python train.py --d_expert=96 --d_shared_expert=0 --activation="reglu" --balance_loss=0.000787 --vocab_size=8192 --steps=8824
Below are experts of layer 5 (counted from 0) of a mixture-of-experts language model. Rows are named router (the router's row for the expert), gate (a neuron's input weights, with its number), up (a neuron's input weights, with its number), down (a neuron's output weights, with its number) and show model dimensions 32-63. Each number is 128 + 32 x the weight over its row's rms, rounded and kept within 0 to 255. Numbers have three digits each.
After each expert's rows: "gets" lists some tokens that make up at least twice as much of what it gets as of all text; "comes after" lists some tokens at least twice as common just before its tokens as in all text. This comes from a sample of Wikipedia text that the model never trained on. Tokens count by the router's weight.

# expert 97
router:088123044160101176141147108104191176149109144127073095150112122066074128086168190125125138190098
gate0:119140131155116116132119123176108124168129110125127133116142044114086137159075124122187159109101
up0:144152096082131135145159161058151132128129137118126113129119128176147107124131145139112095107133
down0:069125128073130143117149136150110082104108130127043083135163104118107113129131135136151107125114
gate1:093156046123127110102184110133120123092068092206073079145121128113135172151064134160115173170136
up1:092127082109127148184069137128157171155163190124102130122205255127135047051184127145127121097096
down1:089066140173116143212160143091110148155120124123127092116124129175089166126109089157129089128068
gate2:054154127084118117088176171169160140184171157169137179128138141130177177101152153128109133220116
up2:109127131138126102134132158095049139117157033100128104142118129167065149169127181103142131128116
down2:128148125133142130128162056104080133116113128174169194163128114140042136114146152190142126133129
gate3:105125085146120164100159155089131123157102157148165120121186130156133088144130110157153112201150
up3:163083148124139191104129133127122079160061165146129119110176170163119111129119111133176113139113
down3:163115131091138132150131134130078114151137155037150122101177128147145083229188130130158100073180
gate4:078093137120067194134126126083118140157128149118122132091242125152163120068178110172122120143007
up4:157119122160135181172199132129101100157107128161109108057142139131156124101177126146125137137131
down4:224127187128129151109127096167131122130080184126111105097147139115144130141118112141156145122130
gate5:063129132109160197125128209168108163119130117157037135128145123120137111044163126122129141144198
up5:197124107184141054126103117123163140124135137133135121132038131131142162225166129139089179143085
down5:125161136116107152141133105167142130173127192130126140120126192183123193000169147124078172120127
gate6:162134066157131101074124065128141107155085170157129070162114147116099067132121129137109131121131
up6:166154113104086150135150084092121154121138141118160160126173163128056100097122093172089131158087
down6:181130128166174128155142121077132064157129069065128048124133132149170105127129125126120183142215
gate7:099066088131099129114108127141149138128125172177127151142231123153096113122129153148126117146078
up7:147143138004142197109005120162194128080145082130156123131124133126113130147050139135140159097106
down7:127204113130151195131134136073163152129171118154131162092170134113208148151112075176076075147129
gate8:120223135136127107155098116122165100123113113163145128215124128128129125125114129121113115122158
up8:117167128062177138147158117118120121117128128126095134112125062133083107129095127125110126158127
down8:133117204104128137127146176159122084142112132079129082156092127109090124155127093159162147140130
gets: " |", "0", "%", ";", "\n", " stand"
comes after: " ", "0", "1", ")", "\"", "2"

# expert 95
router:128092122103154103149146105084129119091088143128107112098119092115132127098075213173102150140130
gate0:143130118164079130127150121130100126118115103205109139120126130165130044151109168112086155127176
up0:092126128126173123123114120130131127141099176044169098142125112155074197093127084132066098115132
down0:156049126174227140159070118150148193086126116187136173103124156170151142109091157175078085134134
gate1:131125175120136145103127098159194117184087165127155107074093170106126122128103170114137167155126
up1:177129059150130147169142150103126137090141104131124124154112139145121123146097116168151141127081
down1:125073121126194141122135083073128132141065128149147132103123160129136186135095129120167141219163
gate2:127151064114128194127108123132141115143134092126128129115151140130124129084111138140113148128091
up2:188127000124133131148117106113115091119109128068130123090131135127131140029089128159130162128092
down2:065203049126160172111097126049166122128136142126102124136126122084116113125165109087155131128070
gate3:055118133160060127129051096128140113115180144145101075088108130112090138129120140189113150128251
up3:081138204077123147139154122128131152110139098159125155099089147099145127142128164169123144151088
down3:127137136153072173158068099116140121128164128128218121127124114128113111146132135137105218162143
gate4:152126106137129083085143195154134124128067128131130117139130147117129113111079126125130133115147
up4:129144126039129131103143138137043130040171098150125126144107154128116129115147128113097213150105
down4:093104125184135125166128074134114127143141110125121118150129144155193157110151117140175166121063
gate5:066123123119117069139181124164124118114136078129141132110172196107091113163199126108096132116147
up5:071091128190109116127151143181138217128110179141158132117161134104108139101211121069163135123159
down5:113122127082107104117166183113194106127140099136093189127137144128073154177124049115088112161141
gate6:124202128131133129130077130125049140113121116103154126130118145134137188129085133148159047118060
up6:128197164158126145138069148127071129117127130110136122130079142125134189131079209130187080125101
down6:126067090120108138107106152110096154083142070001066162137094112122068149131076098074109131084141
gate7:125124124169082103131076047111110109109117127151187126130108087144128115172112128198051127132162
up7:184133130103147093162126115145117131115117126105108119125124015155137124064107127192065119128143
down7:162104158078131131122194152122165126131144014114160160129148133120145112061153126118188120115118
gate8:111141120166125235166128144155119121128132038131084118016122116129125164093172125144093157142144
up8:113127139063128176088131098120130128112126159128147202163129101135139128026136232004122148182119
down8:127118101128166094110114134134102154110149094140104126116129163087191124101171143153157129119043
gets: " ", " in", "20", " the", " c", " after"
comes after: " in", " ", ",", " the", " In", "In"

# expert 0
router:149133091144115136090137093175105110136133170140103085146118111135137155160164131169171102234101
gate0:133145030139120149124203130157107127134145171152058144128157124157119135057150128124091104121130
up0:128091183114109099127075128127127147191137025128160133132119203193136130163127119147123140129113
down0:118108096128139128138131160077174176111102104106118130140084099129092149141084230132114081129122
gate1:123145124174153176064155184110126112139070136176108104136101134088133129130137128128119154149127
up1:062127107193137143111130128142127121183125157114077135141073239130140134163216126153120137127070
down1:109126129106117104091123123127122118123127133143127125127101090127100073112134064131153130032103
gate2:118076118125167145134092123119117128191101178141119168186158127113127108098144128129139045089124
up2:076044140128126116170165135110138146127160081128122177126056120125195137136131129135208132128177
down2:138140198102085132223112147101130153127145067150124119139127117141065129142118141098129163127129
gate3:107157169133128127149094164128122128150089121132113117134129110113111139127097145173091178127134
up3:168164081125151173107117112156062084163162152177129144149133165130127144110159095128152150094105
down3:107096129134154184120140111112096070182131134130077068130129183062146134122133124078080150099123
gate4:133221188098134149125124130168105107128137135126150178131139134149132130128232128132141135142100
up4:084126121128120128122127086125125078146125119194118133125129123111122130125181125153080122120122
down4:126196115133180130132127135155089125163128191151116136134123159113131125097190116086128109125148
gate5:124079078101110170121097065137140125164111127134117152127147127085110086126124121152174085120144
up5:132141128124099151131127132126120144133096125215118156129020126164154054113081129132130166125132
down5:117131115083132123070180169111176162120099114128138123107123085125154134130105128135066173202092
gate6:101121136125095128130051130143129129137126124114116132129191160128135165085167129136129124136158
up6:116144130160129129121206129103151127148161100155138152201121135188100111132132129138128151207092
down6:112098106126109118138102144134219136066167104124092128094131150131096111129115139155114153120127
gate7:200230173127112126128130128152131129132133128072068132177182126119097134134165126128186129133127
up7:067124125142128128176079147123126129189124104124128152136080126131163084187148127163128136123251
down7:192125117142167128134116127123065129082130250123134083122226181144118092104135134178109104150134
gate8:153090128130164125171134157128134113163116120132127117111130109122201135130159129118121126125128
up8:123128027133151129129182113128134128107135129135101060138115154143161138145166129168071155138143
down8:134140127127128133151141132201130146135147070123207170175155142145148055142114104000169135100132
gets: ",", " and", "),", " the", "\",", " as"
comes after: ",", " and", "s", " well", ")", "),"

# expert 123
router:097114135123063117149134112163134125108082164091138092128152091123083167130107209175151142199098
gate0:113120148121114122134124133131135128116144089118148110223096129088091168152133122112090143177126
up0:128133125128106127090124183114126118156146130213119072100146121094117081143083122121065126094125
down0:118164091143151128183119156127117133124146112112142124157116131152127129161161146154159093121128
gate1:137178143136119046133125199131130130169148107163127128127128000124106125159123129127091078164172
up1:133161130127139076132132169106134161121152074130063077128137109148134123210130129127111124129185
down1:137114128097130115186133167128193127128110178150150139053113062100124129128164149114115126123144
gate2:148092128078128101128156186170117100102139128070117146128210132108121094136125156109118119138095
up2:132144142146147123093132148146130152181137147160088124193103142117094136090187133079144232124128
down2:103129114127118103122065094073126137126109132119162127126074112183098156178130166129100129203077
gate3:127142129127118132149127134124096128132064153154112113089164153128104121106102182130145123128123
up3:141067156131114109108161129134117130100118131154140093121105066187138099082133119134085104146130
down3:047180132101134175174125083128183187127109126198097131141075144188195099174139113131136128127099
gate4:134169111100141100087101129159126152089161049127074126159120105121134205137122124172129121127082
up4:190119146106139131098134125115137118133121040128127134165100069073155143111142114110081151173101
down4:118170137116090139156128105128031126194123219075125128074173068153138121139163104036125103132106
gate5:106183138150136116116116181131089086182109082152126137129123209158116127134152125134129130095125
up5:085099120135176114129120108122230106122092080167141174122173126127107178225112140087108141127128
down5:153184120130150057114195049120142080108126076155120099043128117126070192110065127064125126086136
gate6:104123126013122149147157060121125130171070165127144139135140112123148114155119164132074224132151
up6:105129106084161053122230117170130155168127136106137126111157080178142115181089115118116127160135
down6:129058125137150183133087113129112185127120149121090110097150140106131124220132153125034116128101
gate7:114104130140106143116109196152135165130190147128064119131091156078042154152127183097098129198108
up7:108091128107138033141168108137200166138172125042140152173146133058172105135125132131128170227137
down7:131096141133131127131131112105115143108148074167133129148118121061113135108082063133093163164172
gate8:138127134196129086076141120144165127133097110105126153114080047159187094148190147076132127168152
up8:181138123133113073119130128159178144133127128131154062127118080125136041125133136105233127134128
down8:061150089178120123159127200128169121134107126173115100141122188104112138156128155169149149088188
gets: "20", "19", " ", " most", " more", "18"
comes after: " ", " (", " the", " |", "|", " a"

# expert 76
router:140144071096179145134159149166166123128090100091100097111159034111090175146121231105119144160107
gate0:120129087047159141043153116127188135105145138130090089192132130249127104125114131089132103119144
up0:129199131102102127151143098132125131121092126115147128094131111134154126131119103127204129141110
down0:127134131087091129125125127129083181076125167154127139126101157175186124129168162155154094140136
gate1:165220130127123129129130159124131150128097175105125142130131093121120089109088128117118116155081
up1:129090165114087134145149034120128102121106081135172140124115119138117130149129131132106128127128
down1:120087188166102111110142136127122136190097063129118122099087173139130186186128128101132103188138
gate2:141104133132121129190128129121072129107117132127149129212105031136072141153137192108157117136120
up2:199087112101129100130128144113131125131110147159130115102117127133126155118113133138128175128104
down2:158128103127127128144128119155132149127125110153181149141074094149130136150133078130102230052132
gate3:124114069141129123162089126141127129100164103124208098104149146159132123128135113115189128095109
up3:124176162116142133083172193131148131089133140165117125142117126127061131163098142128111114136104
down3:130103153142136130099130115061163198128096109172092197157087155122107096133070134139132115119126
gate4:125138120175133062193117174115086127125126132119168149125126133112104102166138079171159125143137
up4:147128140215162178139158224129092132160199124132108161145084122113111090212148096147164138178121
down4:176130128082186098147135122137136160119149102183230143162099114064119135142133150126137129149114
gate5:120175136071125115113141180103126129121102130088141129187134085136070172212078119095201142121092
up5:149147124131127117107130154107188203163126144128170133163068036117106133226127095125128137115148
down5:117164122058149161128108129103223092103132197133180201130116124131182129128135132117057090126136
gate6:142144117102148097167154123118174123072129158075125127157149061116161131128126125115141122241062
up6:106108126175134100099133080135131134134153141140138127124070130109108128127122128147119098124126
down6:098118159162137104128172100152081131141135095103117139121127151127059101125103124086159104208088
gate7:166160217126216114094167077099124153128124130091113077125132124121070146168154155082107112135123
up7:104070232119127132130117130128125131139112159134133099128145115053073169128163167137139090148128
down7:126048107127106082111183133052170152154155120140039112109096106130114089095128134032175127151115
gate8:067115086033152120124092139127181127126236079134125112132111160128136243088131164125158174148069
up8:106109116140128182164126038130150119078125128118129131132103088051110129131154132121127159128255
down8:153125154097195131105093124146124035151087113125125139115110095098153142085130170125133128059096
gets: ";", " ", "\n", ");", ")", " information"
comes after: ":", " |", ";", "–", "19", "20"

# expert 118
router:134141124136079153155145104144182139155080153117166124102107109099119137117121193150127118177140
gate0:101142138094132134073049149151145147127125127187212147105067215121145140128112146138136111153130
up0:127141144077162129126112115159121146143139114157120135102131113134151156117126131133139160143128
down0:128132114121119153133118156142186140095153167132191103134167092057133140143141057083100109146130
gate1:115126127027154134111158173128176130138099115138114105123114082127098176148128159126091130116142
up1:115170138155119099125076120179115128123118084158140136118150148123143079092138113154136123128149
down1:168171096158128145124148128129164148128133118126130150090120085136174149137130136121145021193135
gate2:139129124123139134130125146120120128176138127129130103143135087131126073128140131097187098097092
up2:124145140133129123128119110147142133117097231098130135113115199149172169069119139168126145132215
down2:098134111142096192095131130095169152157150225124069141148195156115171114030128114131170183128114
gate3:102159113109129134070139125235135188114145129144128122142104102255088129233132127139169166129127
up3:155097100162107126158119129109103122119121130080129170103132175117161123063128125159137050074123
down3:133123139171132082134104109122138165139126047137135165143054137086110160146170175140127125159143
gate4:112075128124138088142117163159122106134126172097157127072120116125130164175126186129101046124175
up4:125179089163105173127113095111170203074120046198074139188156129125127116125131116125133119128094
down4:101127060116136109119172132076147108149147115146139101085143153171183098103129138212177133145136
gate5:122241129100102152102125122123168154155054169129129155100145124145088127070144128173125144130107
up5:127173083103121160067150150087142127161134146178123129103143131125142127051148125110073082124160
down5:120141131110149149053170138124152147113174151165167144173066073058119136099153113110136075134086
gate6:128135113129123094128163133129148128111161118095123131143124110129095186157120131160144102137124
up6:154125122117130158126142114181141111090148138144133122161124097202171114147194115123113178129154
down6:125138149069112111093128111061116125115078128111197203131114048105118125119126135202152136113123
gate7:043126167137216166159154142147120100186098197124136100091112125123109111181112131080119164177152
up7:176176112094122100126113114140129184047149069171105131146096133139144104073132104137132139100154
down7:118176133134115122103135144101102116100147128148137123108067136123157122112125135166125102123132
gate8:114125159127121165128127120152152100143068101128112119127138181182123141132114113144130157092068
up8:095145130119087157078063146223124128152145113123136127121060166137119165190113123160129147114118
down8:128132151129055150143117115182129150181150134090122134121100133132144123123125063144158124115064
gets: " the", " s", " a", " two", " b", " first"
comes after: " the", " of", " a", " The", " that", " two"

# expert 102
router:087130114109112149108068107143128121140111168125124146141123135103111148119177212122132129167103
gate0:124163104135103169124125172135179119139132147133146129144115158130142129170131133127135123124118
up0:127114128078135169098057140190085111166135107160138196107085128091126132124155139122215073192162
down0:066166167103127127073118110132130154078112124155129143106203129096054059126138118155103060156108
gate1:186164137124146140083144079127148144056116128111178085159078103175101074125099148072123091150124
up1:162058116126121127113122145084118139096105126072148124024103098101210119120113138123111131134127
down1:190106128124140188076067115086105128131106082116111133157105128172073154110151204156091142107054
gate2:102139115141164139159128127167128148105113187096111102084128126020179135069066131131128058154162
up2:098129122147115132101137174138135152122125124193132131155101113119125114086128114041175136153142
down2:092112134122130131226131183176167133095127123151128112110103053087093140156123128128202108126101
gate3:052103142108117102128099124131125100131129138073138103129101190113130193111125100076159133152092
up3:137141141036136116124106122128079153129139139120134129179126164087137146127118108143127184134117
down3:097110182131148121149134160074089085095200158173032118109101118186079126066131139128141129154122
gate4:091040080139125252052138081125135098150128117191145133134085095121000118099136166092169129158138
up4:157163198050124000124115174128093134077102143085092131055123131142165136131125087145104115128194
down4:133129193081113145113119176153068159128136133135137210104173140105175130088124128149192190128120
gate5:111133103089130151109115134106166088124132143127125085144102102140122112143184126121159118138103
up5:148107084114113111164160134152107104129152125108146129106142170136121062111127089126139129079119
down5:141109158137132119160102123149114177082130170120126139112081113131096125206077120128155119114199
gate6:121095141109127127129136112181128128128139154115170146255076139044087158083104153124189103136123
up6:197106174048133157111124127142101103135129108130132099128128167164121124130140141128111164165172
down6:122201132171097140083133128121145116108141117169133140130163114109139164120112148137123170167146
gate7:135097136142148126153128164132090132134126121164076129163164217094034141132131131111125212163009
up7:206082139130128122117100131178114133116131088123081128169133125157129128129119127163056128103153
down7:186035148104124121170130157140125130108156152135043105113167186186165124189143086118080107127125
gate8:219092151112111095141128111108169132170134141130135092107183150104151100118138155164148172155147
up8:178113128130125127095138119148123127128173103113120136141134122137139159096133132065117205059166
down8:115126093110064128112125129116117103059172092145072127150138125176143129109131119152123053180072
gets: "19", "20", " ", " he", " He", " who"
comes after: " ", " in", "–", ",", ".", " In"

# expert 127
router:081154126134114130111168168106137122135052118175129094136121138167087131119165208132122130201144
gate0:101144088149128133139132131117112119136235107202128158166122128163069135174166126125111108132049
up0:186120219087121122116128163180129135129072170099128144119131169100199171045134126122124127131163
down0:074126211084129130105182067127102245129108124125120163130120167110233127144070127049038129183129
gate1:079094137205072087122121116079098157145122149200132107147124053135117247138119189114146122121126
up1:138112135131183129157135133110122125147136061120175112129121132095157074133081055179127146128121
down1:128141134131137152124122119130139150134169126069135100088094136081117159146152123176124121120220
gate2:056192127138147120128131146175135129127133127155182088119113064108141182123047129109109136110122
up2:093138128125109121158150179167131145102132150173125059120134124118170135122124124130167098095158
down2:217111027117124137126089117163185178126126080119106149098053080130037137139064131104117058134132
gate3:116124125139135135128129137200130131125063176147117129177143075219049053123098165132151100168127
up3:038126104138129181184079128139112126134114178132188100126127110084107059111107182125158127132195
down3:156134078184098135163139128125114165180125127127104100110173145111107132108128163131131128110135
gate4:076171095143122123162138112133132111080092094159118132139120107109100143176054115093101168167114
up4:200122107120139136169216114095128128126112081115079093127128128122115121072179148200128107172158
down4:128116109151127166189093150102128062169142123095128134109128135128133127132135134129133104107141
gate5:135125127171108120181075123106119133136115159131138131092133127140131168130131119129135063088127
up5:134108156115110123056058110128089105132188127123125188102129130115136136128231128151178160159066
down5:135114078105100000128196167101105110133160111127066128119234120192169166094105098125135102103071
gate6:138113111148170126121141218149015128142024126150114089099128125094135145099128198126126113154119
up6:070177131128196218122127135126148130126103037127108129156100146131079134130123105128126131130081
down6:113127128162122157102130163067152141127104136154107181151170131114058118109153168188150136124124
gate7:117133119096128113138044158129132148172128089217200157118164157168154119129139157129105154124103
up7:131126116142130138126157103146131173188164066131127060129139122102073187111124065125129122126134
down7:067102116155126144111094096120133099133137145110117129128124111140104131174086161156116165128151
gate8:126100107115175095142108155102154130126117155152090097108068136148171158107125124160092118110125
up8:153124131087126133181092129128129112116087128141122168171103133145131129132118150190128154122127
down8:203185124148129177155116181097121091150145128128127139105117124113080130177131142143166118126142
gets: " ", " to", "19", "%", "°", " $"
comes after: " ", " |", "%", " (", "0", ";"

# expert 39
router:170111096181085121127108105140156135171045103096132075156120109093105083109078175143168122190149
gate0:153131125127119144115130128255081152128156128125109111125120101104054130176138125128237128185149
up0:099125080111137154079158174150127180135139144158079122148203165174124128119135176099130122135110
down0:074042142126101112078173148140126099098119116122125168145150139104168159136128142151122074168090
gate1:127212113125065125128191096111122136186131112134104127108132128127161126130044116127104140129121
up1:112159115137174137136089134129129095228125120139129079104102082083088123142089128137090096128108
down1:165151092157137133103128121135151092136126131169143114104119127209128111065125149140139106103097
gate2:170084123107117137141134119128140157136173145089107067124096132048122132119196101127199120117108
up2:133137152126077134143128137104140159129124191034148145118128129153120127122129128181129124139128
down2:052129142033131064135138120138108153130189117129124172141137140180195081095094134121116121000129
gate3:139137033130072144176124093125201127131138106144063122128127138157121084146129161104147129169128
up3:121117194129143141118134137131055166126122162199157128134139146130128121081180115122118120118129
down3:144154135126139153171170126067132081169047255127216119101113119164124162126153128156150113135127
gate4:156116127161085111128098123082137109094109089192145091100111180152111126164140101140069129108164
up4:142130133118118130119117079108148033112158097129131144122153189139128121161098114152128039112160
down4:145177132133128153148103162133167076128140150123167182158115148069086135150129127122133123126084
gate5:130177115142101096111116101145131125124125112128107126127135038091134157131128165155131154143129
up5:129099131116110171177191116127125133101191143124114111128092119128119086087119124122137124130174
down5:111098225063125128058116219179127072084157102126109130108114182142137144155211090162226184146128
gate6:109129100117165146125128141129153071115073077125164120120125102132075220138134180119122150113129
up6:117096048158111107153063128104112141097131121175070127124183098137152102078099110148158086125217
down6:095128015152146173116136133134133111127124129131143072103132124101053098143084130084116143127119
gate7:124152125134165138125124132126124112177140056131125110105125139206100079136134153124065131137145
up7:129116090166107229176140100105127110110148142139145168143115157143137127128161087134135111131087
down7:175128120133149112122137117133141129117148128113140123132128165123121127064117132120128201125128
gate8:116121127133145154137145118073175130108128133117045115086100072138128145145139124025115136131175
up8:127135130167094138158110124076131091171093114124153176127113170134124112150128119146099163127126
down8:126159114141116122130126115137140107190085148144137152178151053121140161090129130107122145129106
gets: " |", ";", "ac", "0", "1", "2"
comes after: " ", "0", "1", "2", "3", "4"

# expert 116
router:088110069162147106133085150142155162139103141114161088180143094134115186116165222155148114160069
gate0:063108136159002161134128136177140140182090056128137102136135133062121106119058120119191120150101
up0:125141130149031128129181125117127128182092139132150126136118138185164127140047103128177202122113
down0:187127103196076135087124024134125139102126196118126098117103108117134155166104124106125102156141
gate1:121072127122081126094157112178134126139117065129075109166127141101108134110151128126187113150096
up1:068121046115090074125080072116127128237129074155125145131122125087116143069163107133122126128140
down1:075125129132105115164115123144140132130096080107100171122122085069127140123111097099117142131125
gate2:111147111096192166066070116153147133138194128107177122128118198106097117135106148094123104113052
up2:101133104142134122119182130104115165069125195186120148165038128129037133149173140121107117144135
down2:143129106154187061178152156126173067130127131072128105127127136137139154139122128130101125119096
gate3:049149082071120119082110134128141127105143045066119101239152107180165143154161169157131123141103
up3:130123116126127111156126100130139127204154116184156127131115173139142079127170083161192129192198
down3:159161080126165104135146113131127134144143137108128132187102214133175112070205077126123136144108
gate4:037143095252133139130088164105105143092118069148120134128124043162127204136140164119177110106157
up4:115126114102097119118109143190197114131115123128127129123126135130114128129073114120096131127151
down4:108188117103070129025097113155130075150125120099130171147121152161129172132095145160163136134123
gate5:129101100070014115131050123044128143141012117110150165141172129141097216125062152164094117130087
up5:128117130061124172175119140098110124150106087139112148128134178174087117124129106140079122063131
down5:158126127125122143096090170120122129123048135137140151145116111161113166102102190128030139137143
gate6:077086072101133123169130140118228130139116142098126129121164142162130167128128181169178057188098
up6:073135073129245104052132135171175095122127168097141070124098112136127123136140118103176109101135
down6:129133143135128141163111111127085132122134115119108130166142091091127038136128123178160108086164
gate7:121131086099132129136205144151140148112120123136100116133135111209118103061123165091126165164148
up7:046137157151138156159150131076116152188119124158080089131117077139132145123130153072133127153129
down7:146071167129134138142121169117133121166128049119075112125150057108073092128119128138129174126121
gate8:127102118144156128175131117093109136127172107152129128126071181164106122137111195103139130162102
up8:128119218134123149130160130113155127153096178085145148174126090127104129191060129132113127120118
down8:064159128115080177119141157176134113113141141127113169079132131082088098177117138132123185080164
gets: " ", "–", "-", " his", " took", "00"
comes after: " |", " /", ";", "″N", ":", "6"

# expert 111
router:123142080099134138066084140111126127132067157090081108097128093166142107117126170126119114171075
gate0:176156147094113125159127113205127120066080143152144155117099117154063103193130153129132156122056
up0:073126160217079132002145155130139183120132140195102094172062124116155190081116129101169173157150
down0:199113139119181079106129130132141136144089150128121105114150060139137143159129145076093136100135
gate1:151121145162068130130094163057171231132128128102062138190125118122123135150127130112221128122099
up1:172128114159137092069112065158103120107110130147119141122186127092125155076142131087107124165125
down1:141126117098147113051118085125126111141186221136063145134108056131119202201117107145121123128138
gate2:127103072133128139125170111127143142048182129127130129122185117130136097134192134184071141133151
up2:115130180127072090128108189124106155119088122129119091120124122123125133134129100033121170128135
down2:141125116109154121121115157075126125130122052183126134127166196140181129131114170124118127140054
gate3:080155151119093132118170117122094113096130128120126112128155124200080095132106121154187144136126
up3:203100169149124079152151123133067169119151128157131131094141107167052042111088123108191148127217
down3:146007103157133070145158078134180150150129119082136113044134120193140128130153126077121059127213
gate4:146136123121122138106135120116184124159034139112059092105113183128102106133128169149112159115118
up4:134129132109129112117112154084127141131082153104069101097124202135131128146155165168111116104129
down4:194131156138211128127144135195183118166168128120127128093067130121123140105133215128161135099130
gate5:181117137125137128114064157086090108120105197113126040112151039150142129147172194196129089122168
up5:111136128118117131112113074119177161060143058149122175084131161067120038093140063132088129097132
down5:126067172150139116139088148128154126124114131131119141135165072177141140201088124093098076072123
gate6:160114156137120131125127125116115131096130182125126068127126094130149129100126210096090040152135
up6:112139137103133157127106182127128130140066125126170103110176156129085109133167155157171087131108
down6:141134133126133146096125120118175143089048107201156130111149132127109135137127115128157112155126
gate7:211130099125172105124084138115081146120129100120102124104123236138170117128146183103126165159165
up7:101129133158058137134147098086117131138078080131111160136125119135142209131166128125120130126160
down7:173103162146184153124008102159134125133084108143083071128124127031073126159153122124126146092141
gate8:165130111102136123142155128097194080055085230088081116113048116128115111145152126052134124072132
up8:123131130144096065125112167035115135122127080156121089132112151070124138140136164157123133143129
down8:137129102155079090135157110103114138129144166125105136144139101072159123066125101119169144112152
gets: "19", "20", "–", "18", " than", " W"
comes after: " ", " the", "–", " (", " in", " to"

# expert 84
router:162121120122127125100153139088161151110053169108133141099072102089134152114112163106145093203048
gate0:126146188089132150012129098174175125152091154043131155128124131122070114128092130067031138138109
up0:127135160113147145098155086160140128194116125055115137144077094125084127138064115119072129121067
down0:154142128119141163131126113141140119160138178142115109144125122122146124128144127094121173093182
gate1:109131123123201131138123153138079130140120181088093068137124171140128126128149136123133125147116
up1:134134134194101090138138204205111121181088180130135125102131128169160125128125131105133087138137
down1:133144099099110100155123076122167109065212091144138156132155117128118128131128028133196128080098
gate2:087046130152143147130070106125135118164107128125178133100128221094091147126090124075168137100134
up2:131124124106139126183158173137117095052125144128063125123134091130092160179125129128089129143143
down2:142101157127135170074123139131180131127185180122121139176148153154109133142082134084132166137092
gate3:119081100127119126125109122136121126103147119068070131114145135072138147160127144126118094122098
up3:143064116125099127160111159134107167112133106084109140139131141100132179132117150135123086121098
down3:131151131082128195098128079171160109129130051136176125097130134087100154115127110090171148144160
gate4:128132154115122042138122204093088173098082158132131166136123145077154129172124143087120141135129
up4:101138153130156154138149079164187127077129169167123155137090116131135041133167128091120166171150
down4:180188049147131128133108111098118131130141118135138124128104095097147129127132150128099105112135
gate5:110128091116129171128129140154149129125113163128145135126185130145162157206124116071133079119085
up5:130153103157132170169160129110167130128140042105126149119065124218081127053127130092119218185130
down5:087142155124111126095107136118131213145141140107126118170167150153146091098146147111161091150115
gate6:144127136123059106081137085125229103114131132066086155068126080126112158113126126065108172102128
up6:121125101079162090188143113099125159124025177141101158129186137161126088049151124162065142141125
down6:113083099135034153077091128096135120099124104059119056117131134139175171123111106130147142116077
gate7:134166116159143203077039141136175126099128098197164115084114116101135137089125134127121129171120
up7:133133117127134072125118144127112208128129203132129150102120146122130142128132134172144119128111
down7:095131101127128115124157122095085192161127164137087140097114125106098123137189132083158129120126
gate8:132139118127165179048154112120178128117099123112151160130059118120132114140108131096116150112156
up8:168137162172122130030081115138185109160149113055160122129038126128128146122119128063123158121175
down8:169128117143128143050128125159132081119167118134128129120117126149131126125131092127125123083123
gets: "20", "19", " other", "0", " many", "4"
comes after: " ", " in", ":", " Country", " of", "′"